config.toml
d_shared_expert = 128
balance_loss = 0.00191
head_dim = 32
norm_eps = 1e-05
parallel_block = false
optimizer = "soap_variant"
decay_fraction = 0.78
batch_tokens = [131072, 262144]
steps = 4155
dataset = "wikipedia_en"
Below are experts of layer 5 (counted from 0) of a mixture-of-experts language model. Rows are named router (the router's row for the expert) and show model dimensions 64-127. Each number is 128 + 24 x the weight over its row's rms, rounded and kept within 0 to 255.
After each expert's rows: a language model's description of what the expert responds to; "gets" lists some tokens that make up at least twice as much of what it gets as of all text. This comes from a sample of Wikipedia text that the model never trained on. Tokens count by the router's weight.

# expert 22
router [143 159 153 114  99  92 125  97 114 152 134 121 144 119  83 127 158 141 128 125 124 118 141 130  71 131 116 124 178 161 116 123 149 118 135 135 189 193 150 120 110 126 134 121 125 143 123 136 140 132 175 116 149 101 172 116 156 138 139 113  71 118 123 132]
It responds to: Subject pronouns. Personal pronouns opening a clause or inside song titles, such as he, it, she, they, I in "All the Things She Said".
gets: " he", " it", " He", " It", " she", " they"

# expert 27
router [117 111 108 123 109 117 152 115  77 155 163 130 128 113  78 139 143 134 134 157 133 120 107 144 120  98 165 101 176 181 178 119 119 124 116  99 122 112 131 113 172 139 146 125  97 122 112 165 163 111 148 133 125 147 129  86 138 165 150 111 131 125 126 136]
It responds to: Section ends, measurement nouns. Line breaks and closing == or === of section headings, plus demographic and unit words like population, households, km, m, census.
gets: "\n", "==", " ==", " km", " well", "==="

# expert 58
router [112 152 141  84 138 118 128 143 109 161 128 111 140 132  83 153 132 147 139 141 112 110 129 162 117 106 134 124 164 165 134 163 142 124 112 138 142 151 139  92 176 101 140 124 122 143 105 167 169  96 134 103 102 131 126 115 161 130 128 103 128 129 128 113]
It responds to: Closing punctuation. Closing parentheses, quotes, brackets and separators ending a name, title or aside, such as (album), "Rose Garden", (BLA),.
gets: ")", "\"", ",", ".", ";", " ="

# expert 31
router [149 124 152 110 118 116 117 160 142 124 136 139 110 114  64 146 129 167 171 130 136 124 154 139 123 146 121 163 115 149 130 124 129 137 101  95 141 135 144 102 132  93 152  86 148 140  70 152 140 129 122 114 129 127 136 148 164 126 142 107 102 154  92  85]
It responds to: List and sentence punctuation. Periods, hyphen bullets at line start, and pipes starting table rows, especially in bibliographies, track listings and works lists.
gets: "|", ".", "-", ":", " -", "="

# expert 18
router [133 138 148  77 125 117 135 148 121 150 149 108 145 111 118 164 123 165 124 170 133 115 141 166 120 115 112 120 149 123 138 153  99 122 126 121 113 147 163 144 120 112 121  86 109 117 106 138 147 141 142 111 119 126 119 151 168 117 132  88 105 164  96 136]
It responds to: List and table separators. Commas, pipes, slashes, semicolons and ampersands separating fields in tables, career lists, coordinates and place names, like Quebec, Canada.
gets: ",", " |", " (", " /", ";", " ="

# expert 57
router [143 132 137 111 112 110  93 117 132 160 144 118 102 125 123 114 138 172 123 121 131 135 133 177 104 131 131 164 147 154 151 150 123 113 109 108 127 124 124  99 134  98 131 116 151  97  95 150 115 112 144  80  76 118 141  74 153 144 167 120 140 152 100 117]
It responds to: Heading and field markers. Opening == and === of section headings, colons and dashes after list or field labels, and words like See, Synonyms, Career, Plot.
gets: ":", "==", "===", " |", "-", "===="

# expert 23
router [167 109 160  96 115  78 164 149 111 153 170 146 119 112  61 131 161 156 149 123 120  99 125 142 139 111 151 113 151 156 126 141 124 133 113 135 138 128 147  91 155 119 130 137 122 141 105 166 139 118 115  90 139 146 107 159 147 134 166 115 113 138  81  78]
It responds to: Sentence and heading ends. Sentence-final periods, especially after years or seasons, and closing == heading markers, e.g. season., older., ===.
gets: ".", "\n", ").", "\".", "==", "==="

# expert 39
router [135 132 114 115 106 115 106 140 117 158 167  80 143 110  98 131 141 167 139 165 145 120 165 176 106 118 111 143 186 170 167 125 140 139 140 134 112 153 129 121 136 124 113 122 129 116  76 174 128 114 150  91 129 139 108 101 199 130 156 123 125 160 107 101]
It responds to: Clause-ending commas. Commas, often after a place, year or closing parenthesis, where a new clause or list item follows, such as Missouri, 2018, and ),.
gets: ",", "),", ")", "\",", "\"", " ("